{"num_hidden_layers": 11, "hidden_size": 192, "n_experts": 128, "experts_per_token": 8, "d_expert": 32, "d_shared_expert": 0, "hidden_act": "swiglu", "moe_layers": [0, 1, 2, 3, 4, 5, 6, 7, 8, 9, 10], "router_score": "softmax", "normalize_top_k": false, "routed_scale": 4.0, "balance_loss": 0.00295, "balance_bias": false, "init_std_router": 0.0208, "lr_router": 0.000407, "num_attention_heads": 2, "num_key_value_heads": 2, "head_dim": 96, "vocab_size": 10510, "norm": "rmsnorm", "norm_place": "pre", "norm_eps": 1e-05, "positions": "rope", "rope_theta": 63100.0, "rope_fraction": 1.0, "qk_norm": false, "attn_scale": 0.102, "tie_word_embeddings": false, "parallel_block": false, "init": "uniform", "init_std_qkv": 0.0584, "init_std_o": 0.0, "init_std_up": 0.0584, "init_std_down": 0.0, "optimizer": "adamw", "learning_rate": 0.00147, "lr_mult_o": 1.57, "beta1": 0.95, "beta2": 0.99, "lr_head": 0.01, "max_grad_norm": 0.5, "warmup_steps": 230, "schedule": "wsd", "decay_fraction": 0.95, "decay_shape": "linear", "final_lr_fraction": 0.0, "batch_tokens": 65536, "max_seq_len": 1024, "doc_mask": true, "train_tokens": 444900000, "max_steps": 6789, "dataset": "wikipedia_en"}
Below are experts of layer 6 (counted from 0) of a mixture-of-experts language model. Rows are named router (the router's row for the expert) and show model dimensions 48-95. Each number is 200 + 40 x the weight over its row's rms, rounded and kept within 0 to 999.
After each expert's rows: a language model's description of what the expert responds to; "gets" lists some tokens that make up at least twice as much of what it gets as of all text. This comes from a sample of Wikipedia text that the model never trained on. Tokens count by the router's weight.

# expert 10
router,153,165,217,174,225,226,190,220,146,175,221,174,175,185,185,183,197,200,161,146,270,258,158,164,145,259,226,192,170,175,137,202,203,158,189,213,196,175,149,197,166,140,173,183,172,254,248,249
Description: Mid-word vowel syllables. Middle word pieces, often vowel-led, inside longer words and names, such as Subram-an-ian, tit-an-ium, Peg-as-us, Tempor-al.
gets: "al", "an", "as", "on", "is", "a"

# expert 49
router,253,181,240,153,162,211,203,186,167,212,268,244,168,246,275,233,261,168,255,197,208,139,268,243,215,215,274,188,246,154,227,239,191,229,204,225,229,238,192,186,170,168,192,160,225,179,187,161
Description: Name-initial syllables. Articles and first syllables of names, mostly Slavic or Germanic, after of, in or a country code, such as Mar-iusz, Dan-iele, mon-astery.
gets: " the", " The", " G", "The", " A", " Mar"

# expert 60
router,137,229,217,223,240,207,167,186,235,230,200,274,176,165,141,249,184,185,201,225,221,173,224,170,174,187,267,195,257,170,195,147,184,176,160,253,199,211,236,188,226,186,235,212,201,164,198,259
Description: Articles and auxiliary verbs. Articles and common verbs in explanatory prose, such as the, a, have, has, had, are, became, often after to, of, is.
gets: " the", " a", " are", " of", " The", " for"

# expert 28
router,156,223,177,216,241,144,226,159,199,205,220,234,237,262,275,259,193,256,230,243,156,146,265,210,211,139,241,247,138,215,163,238,197,256,275,222,134,164,201,187,242,173,277,160,230,155,98,142
Description: Table, credit and title tokens. Pipe separators in tables and singles chronologies, quoted title openings like "T or "P, pronouns she and her, and pieces of foreign names.
gets: " |", " he", " her", " the", " at", " she"

# expert 37
router,183,232,253,192,198,233,235,190,201,244,136,255,173,185,179,278,238,188,196,213,242,177,213,178,256,193,250,216,222,249,175,216,233,222,254,230,199,182,288,260,225,168,224,206,199,252,263,278
Description: Cell and sentence ends. Table pipe separators and sentence-final periods fused to word endings, such as ies., o., al., plus Won and Jr. in tables.
gets: " |", ".", " ", "s.", "es.", "o."

# expert 21
router,189,138,249,256,291,220,213,154,206,253,244,256,245,131,178,161,199,238,237,203,199,147,200,196,220,155,177,148,143,173,158,180,152,158,212,180,124,167,157,211,175,181,219,180,281,189,204,186
Description: Prepositions after verbs. Prepositions right after a verb or noun they complete, such as credited with, headed by, author of, in favour of.
gets: " of", " to", " by", " in", " for", " with"

# expert 39
router,138,98,183,247,223,232,158,220,203,227,241,187,195,184,250,248,172,224,198,207,199,124,217,183,185,165,202,159,147,248,147,132,204,180,241,180,147,182,179,237,167,218,216,251,182,249,191,196
Description: Place and time prepositions. Prepositions of place and time in biographies and sports, mainly at, in, on, during, after, e.g. attended school at.
gets: " in", " at", " of", " on", " for", " to"

# expert 22
router,202,205,212,119,218,173,176,142,240,264,115,244,176,198,138,240,290,265,223,230,205,124,249,239,223,171,263,217,212,156,212,141,191,161,133,210,245,229,241,195,194,197,197,178,188,209,156,171
Description: Word-initial letter pieces. First one or two letters of a word split into pieces after the, a or of, such as t-ons, s-avanna, T-ank, Re-eves.
gets: " T", " S", " f", " s", " C", " H"

# expert 58
router,224,213,252,234,282,216,204,223,157,277,243,222,150,118,239,159,226,222,207,244,119,261,160,156,231,195,173,246,223,164,236,187,249,181,125,242,196,225,200,244,218,190,223,172,263,172,260,179
Description: Political and social modifiers. Determiners and political adjectives before nouns, such as the, this, Republican, Soviet, military, plus -ian/-ist endings in ideologies and list dashes.
gets: "-", " the", " his", " The", "ian", " this"

# expert 6
router,248,204,237,240,244,219,194,201,148,228,222,152,153,184,288,215,192,216,216,175,267,176,232,229,252,136,219,184,135,162,156,218,243,267,279,187,198,217,313,200,93,180,216,254,236,217,166,237
Description: List and table separators. Pipes between text cells in filmography, transfer and route tables, plus semicolons in award and discography lists, such as "Skyfall; Nominated".
gets: " |", ";", ":", ".", ");", " –"

# expert 5
router,281,256,215,136,256,228,208,151,196,234,138,212,217,205,223,255,137,190,143,217,221,150,177,251,199,245,256,118,166,222,85,200,155,140,198,192,186,238,223,222,187,208,229,168,274,208,201,267
Description: Line and sentence ends. Line breaks after headings, paragraphs and table rows, plus sentence-final periods, quote-periods and occasional !/? ending sentences, e.g. day., 198'8.'.
gets: "\n", ".", "s.", "\"", ")", ")."

# expert 2
router,190,220,257,261,188,216,214,177,231,264,163,249,223,118,259,296,166,227,161,153,245,215,244,159,269,240,240,192,204,248,211,192,184,170,282,152,191,225,277,206,219,205,153,127,205,209,137,222
Description: Table cells, sports, media. Pipe separators and dashes in stats tables for sports records, football careers and film/TV award lists, e.g. |, —;, Won, Nominated.
gets: " |", ";", " —;", " Votes", " film", " show"

# expert 18
router,206,158,158,294,215,238,200,241,231,218,237,279,174,138,214,226,183,217,207,127,159,198,249,189,246,179,194,185,206,161,233,177,193,227,125,194,181,200,178,245,185,207,203,196,214,236,209,181
Description: Prepositions and linking words. Prepositions and clause links in narrative prose, such as by, of, with, during, after, until, about, without, usually followed by the or his.
gets: " by", " of", " with", " in", " for", " on"

# expert 59
router,278,243,264,165,218,241,194,227,199,185,166,172,211,163,218,191,226,261,146,223,164,157,244,199,242,179,279,176,233,279,162,252,195,239,197,225,220,254,175,257,208,143,246,199,242,232,174,215
Description: List bullets and prefixes. Hyphen bullets starting infobox or list lines (- Founded:, - 2016), plus prefixes pro, trans, sub and opening quote marks.
gets: "-", "|", "=", " as", " -", " \""

# expert 17
router,199,178,156,169,130,199,133,138,166,272,192,167,223,265,136,236,199,221,216,207,176,85,197,219,209,148,204,181,170,210,161,219,199,145,152,195,230,220,157,181,218,242,196,273,142,210,188,134
Description: Names, titles, foreign pieces. Saint/personal names and titles (St., Mary, Dr, née), German fragments like -che, and infobox labels like Coordinates: or style:.
gets: " of", ":", " de", "ro", "che", " is"

# expert 38
router,276,255,166,226,280,241,119,207,168,219,195,147,169,229,220,209,185,249,214,221,192,194,204,260,163,163,233,180,151,184,119,205,177,133,157,208,160,193,202,228,144,198,182,169,188,223,173,216
Description: Digits in tables. Number pieces and pipes in data tables: decimal parts of percentages, year pieces like 19 or 2000, ranges like –19, scores.
gets: " |", "00", "8", "6", "7", "4"

# expert 34
router,178,264,141,196,201,196,138,230,160,147,188,171,238,231,254,155,246,212,259,222,223,200,279,264,149,202,263,160,211,185,243,164,188,255,235,201,189,207,241,185,252,241,186,171,146,230,159,143
Description: Short inner consonant pieces. Early inner pieces right after a word's first letter, such as f-ru-its, F-ing-ers, turm-o-il, T-ul-ane, f-est-ivals.
gets: "c", "p", "u", "end", "ub", "pl"

# expert 57
router,214,152,271,176,172,200,199,186,235,286,139,287,207,250,245,197,276,200,214,238,228,228,282,190,231,175,252,135,217,215,210,144,233,255,191,214,229,253,256,246,197,213,171,125,239,266,139,189
Description: Table separators, sports stats. Pipe separators, line breaks and short cells in sports tables and infoboxes, e.g. game score rows, "Tight end", heights, "On" opening dated sentences.
gets: " |", "\n", "}", " t", " (", " re"

# expert 0
router,208,220,204,159,179,199,146,229,191,188,160,251,182,174,185,270,140,167,217,255,231,165,246,128,192,187,232,165,205,197,127,173,168,182,191,220,205,232,170,192,169,195,128,162,262,241,168,186
Description: Table cells, time-unit nouns. Pipe separators in sports league tables, usually before the goal-difference cell; also nouns like years, season, episodes, century and °W/°E coordinates.
gets: " |", " years", " is", "==", "os", " was"

# expert 4
router,204,189,224,222,240,200,144,205,251,191,203,264,259,145,159,190,235,175,235,184,156,147,245,134,160,146,268,215,160,198,174,158,249,238,251,265,171,224,145,156,199,251,230,245,249,273,146,200
Description: Copulas and infobox labels. Linking verbs and structural tokens after a subject, like is, was, made it, plus infobox fields such as Born:, (age, Preceded.
gets: " was", " is", ":", " |", " the", " it"

# expert 47
router,141,253,266,165,231,230,168,236,186,173,208,239,225,170,231,199,196,260,260,191,251,209,276,257,203,172,181,160,188,163,182,159,204,165,254,154,146,125,139,253,249,131,236,116,205,253,152,262
Description: Latinate word suffixes. Derivational endings completing longer words, such as -ious, -ation, -ible, -ated, -ial, e.g. meritorious, mitigate, targeted, assertion.
gets: " of", "ing", "ed", "\"", "ate", "ation"

# expert 54
router,243,186,269,175,242,214,206,143,257,184,205,256,121,252,248,174,174,200,214,260,237,143,197,243,222,211,229,193,197,267,200,137,206,253,249,198,202,158,285,242,184,198,254,207,219,197,152,213
Description: Capital initials, Chinese names. Single capital letters starting names, especially Chinese romanized names and pinyin (Zhao, Zhihe, Jyutping), plus other capitalized name starts in tables.
gets: " S", " L", " P", " B", " J", " Z"

# expert 20
router,235,218,196,263,290,199,178,140,271,212,223,230,172,203,236,228,189,233,140,199,213,214,202,206,213,151,296,223,169,228,146,234,188,191,193,204,171,254,174,155,249,185,274,215,304,187,243,194
Description: Conjunctions and numbers. Mostly the words and, or, than, the, plus standalone numbers in tables or measurements, e.g. two or three, 69, 0.
gets: " and", " the", " or", " 0", " 1", " 3"

# expert 63
router,251,170,204,230,277,159,222,182,238,186,269,163,234,127,226,215,240,245,260,172,131,249,235,127,270,139,169,224,206,252,229,152,176,194,148,196,263,187,274,169,225,170,159,263,200,195,159,189
Description: Descriptive words before nouns. Adjectives, participles and function words describing titles or works in lists and leads, e.g. renowned, known, Spanish, major, classical, by.
gets: " by", " as", " that", " a", " of", " which"

# expert 33
router,191,125,223,167,206,272,144,227,161,237,175,142,181,163,217,165,188,211,185,260,179,252,231,151,134,158,142,219,210,154,192,170,180,247,255,125,168,191,184,281,156,218,183,168,157,260,165,264
Description: Suffix pieces, institution nouns. Word-final pieces like -ic, -at, -ian, -istic, plus institution nouns such as University, Institute, Games, Navy, Arts.
gets: "ic", "at", "al", "ian", "i", "ate"

# expert 52
router,229,210,207,237,211,188,195,135,229,239,215,247,181,190,192,249,223,215,227,192,194,150,249,138,230,187,185,151,141,174,134,237,260,238,234,165,186,198,233,189,172,225,176,227,262,228,180,249
Description: US sports and place names. Names and punctuation in American sports and local articles, such as Arena, Conference, States, American, p.m., and semicolons in schedules.
gets: " and", ",", " States", "s,", ";", " American"

# expert 30
router,197,169,266,235,219,139,226,207,238,231,189,197,207,225,181,204,172,230,196,213,234,139,269,204,185,172,199,125,221,185,140,153,243,189,147,164,176,274,178,182,149,159,191,245,257,220,193,171
Description: Numeric table pipes. Pipes and list markers in numeric statistics tables of sports standings, election results and census counts, plus occasional and, in, the in sports prose.
gets: " |", "|", "-", " and", " the", " in"

# expert 61
router,224,220,146,129,179,183,179,132,234,232,135,153,215,201,215,189,277,237,211,187,212,161,169,270,123,191,183,300,250,198,148,274,206,194,211,227,255,195,228,163,179,211,231,218,223,215,203,204
Description: h-pieces and pronouns. The letter h or d inside compound words, as in blood-h-ounds and glass-h-ouses, plus the pronouns he, they, we.
gets: "h", "d", " he", "w", " H", " Sh"

# expert 23
router,166,177,220,156,210,255,202,180,258,322,194,240,166,192,206,174,261,180,184,189,159,230,224,148,225,162,217,163,189,230,143,229,219,230,221,208,246,206,177,131,140,226,184,264,222,262,203,240
Description: Biography clause boundaries. Sentence-final periods, table pipes, before and in within biographies and career narratives, e.g. moving to Hull before joining, Belfast City Hall.
gets: ".", " |", " in", "s.", "a.", ")."

# expert 48
router,198,257,169,213,284,184,213,242,155,256,139,205,162,133,176,205,199,190,196,272,247,193,206,213,171,258,285,147,133,227,235,177,185,230,234,157,198,220,280,256,208,176,235,197,269,225,145,246
Description: W words and line breaks. Line breaks, and W/w starts such as -wing, -wide, Wave, wrote, plus word beginnings like se-gment, ref-ugee, screen-ing.
gets: "\n", " W", " w", " $", "-w", " M"

# expert 62
router,185,224,158,196,268,181,145,162,145,207,232,255,232,243,196,130,131,184,211,206,228,179,228,191,138,155,147,185,206,213,160,151,209,213,194,138,167,259,141,198,200,115,153,211,187,240,174,235
Description: Inner pieces, diacritics. Middle or late word pieces and special characters, e.g. -on in Pandemonium, -ber in Canberra, ′, ș, ç, plus taxonomy labels like Kingdom:.
gets: "on", "c", "′", " =", "b", " /"

# expert 51
router,206,145,224,107,153,205,123,196,222,155,145,223,215,262,112,167,182,284,172,226,180,202,270,254,222,125,122,195,208,254,218,128,236,169,199,250,203,243,281,142,226,200,210,246,161,202,121,163
Description: Article-opening copulas, coordinates. The "is" or "was" opening a place or person article, as in "Smithville is a town", plus coordinate degree signs, St., and "born".
gets: " is", " was", " =", "°", " un", " b"

# expert 19
router,226,222,244,180,116,203,227,181,269,180,200,109,229,266,188,222,150,183,221,255,175,168,214,214,239,279,207,246,156,206,221,268,248,167,284,232,154,195,273,189,160,182,167,166,130,179,203,253
Description: Name and word continuations. Second or third pieces of surnames, place names and words, such as Loch-t, rhodod-end-ron, Tynec-ast-le, Spot-ted.
gets: "t", "ch", "ut", "et", "f", "y"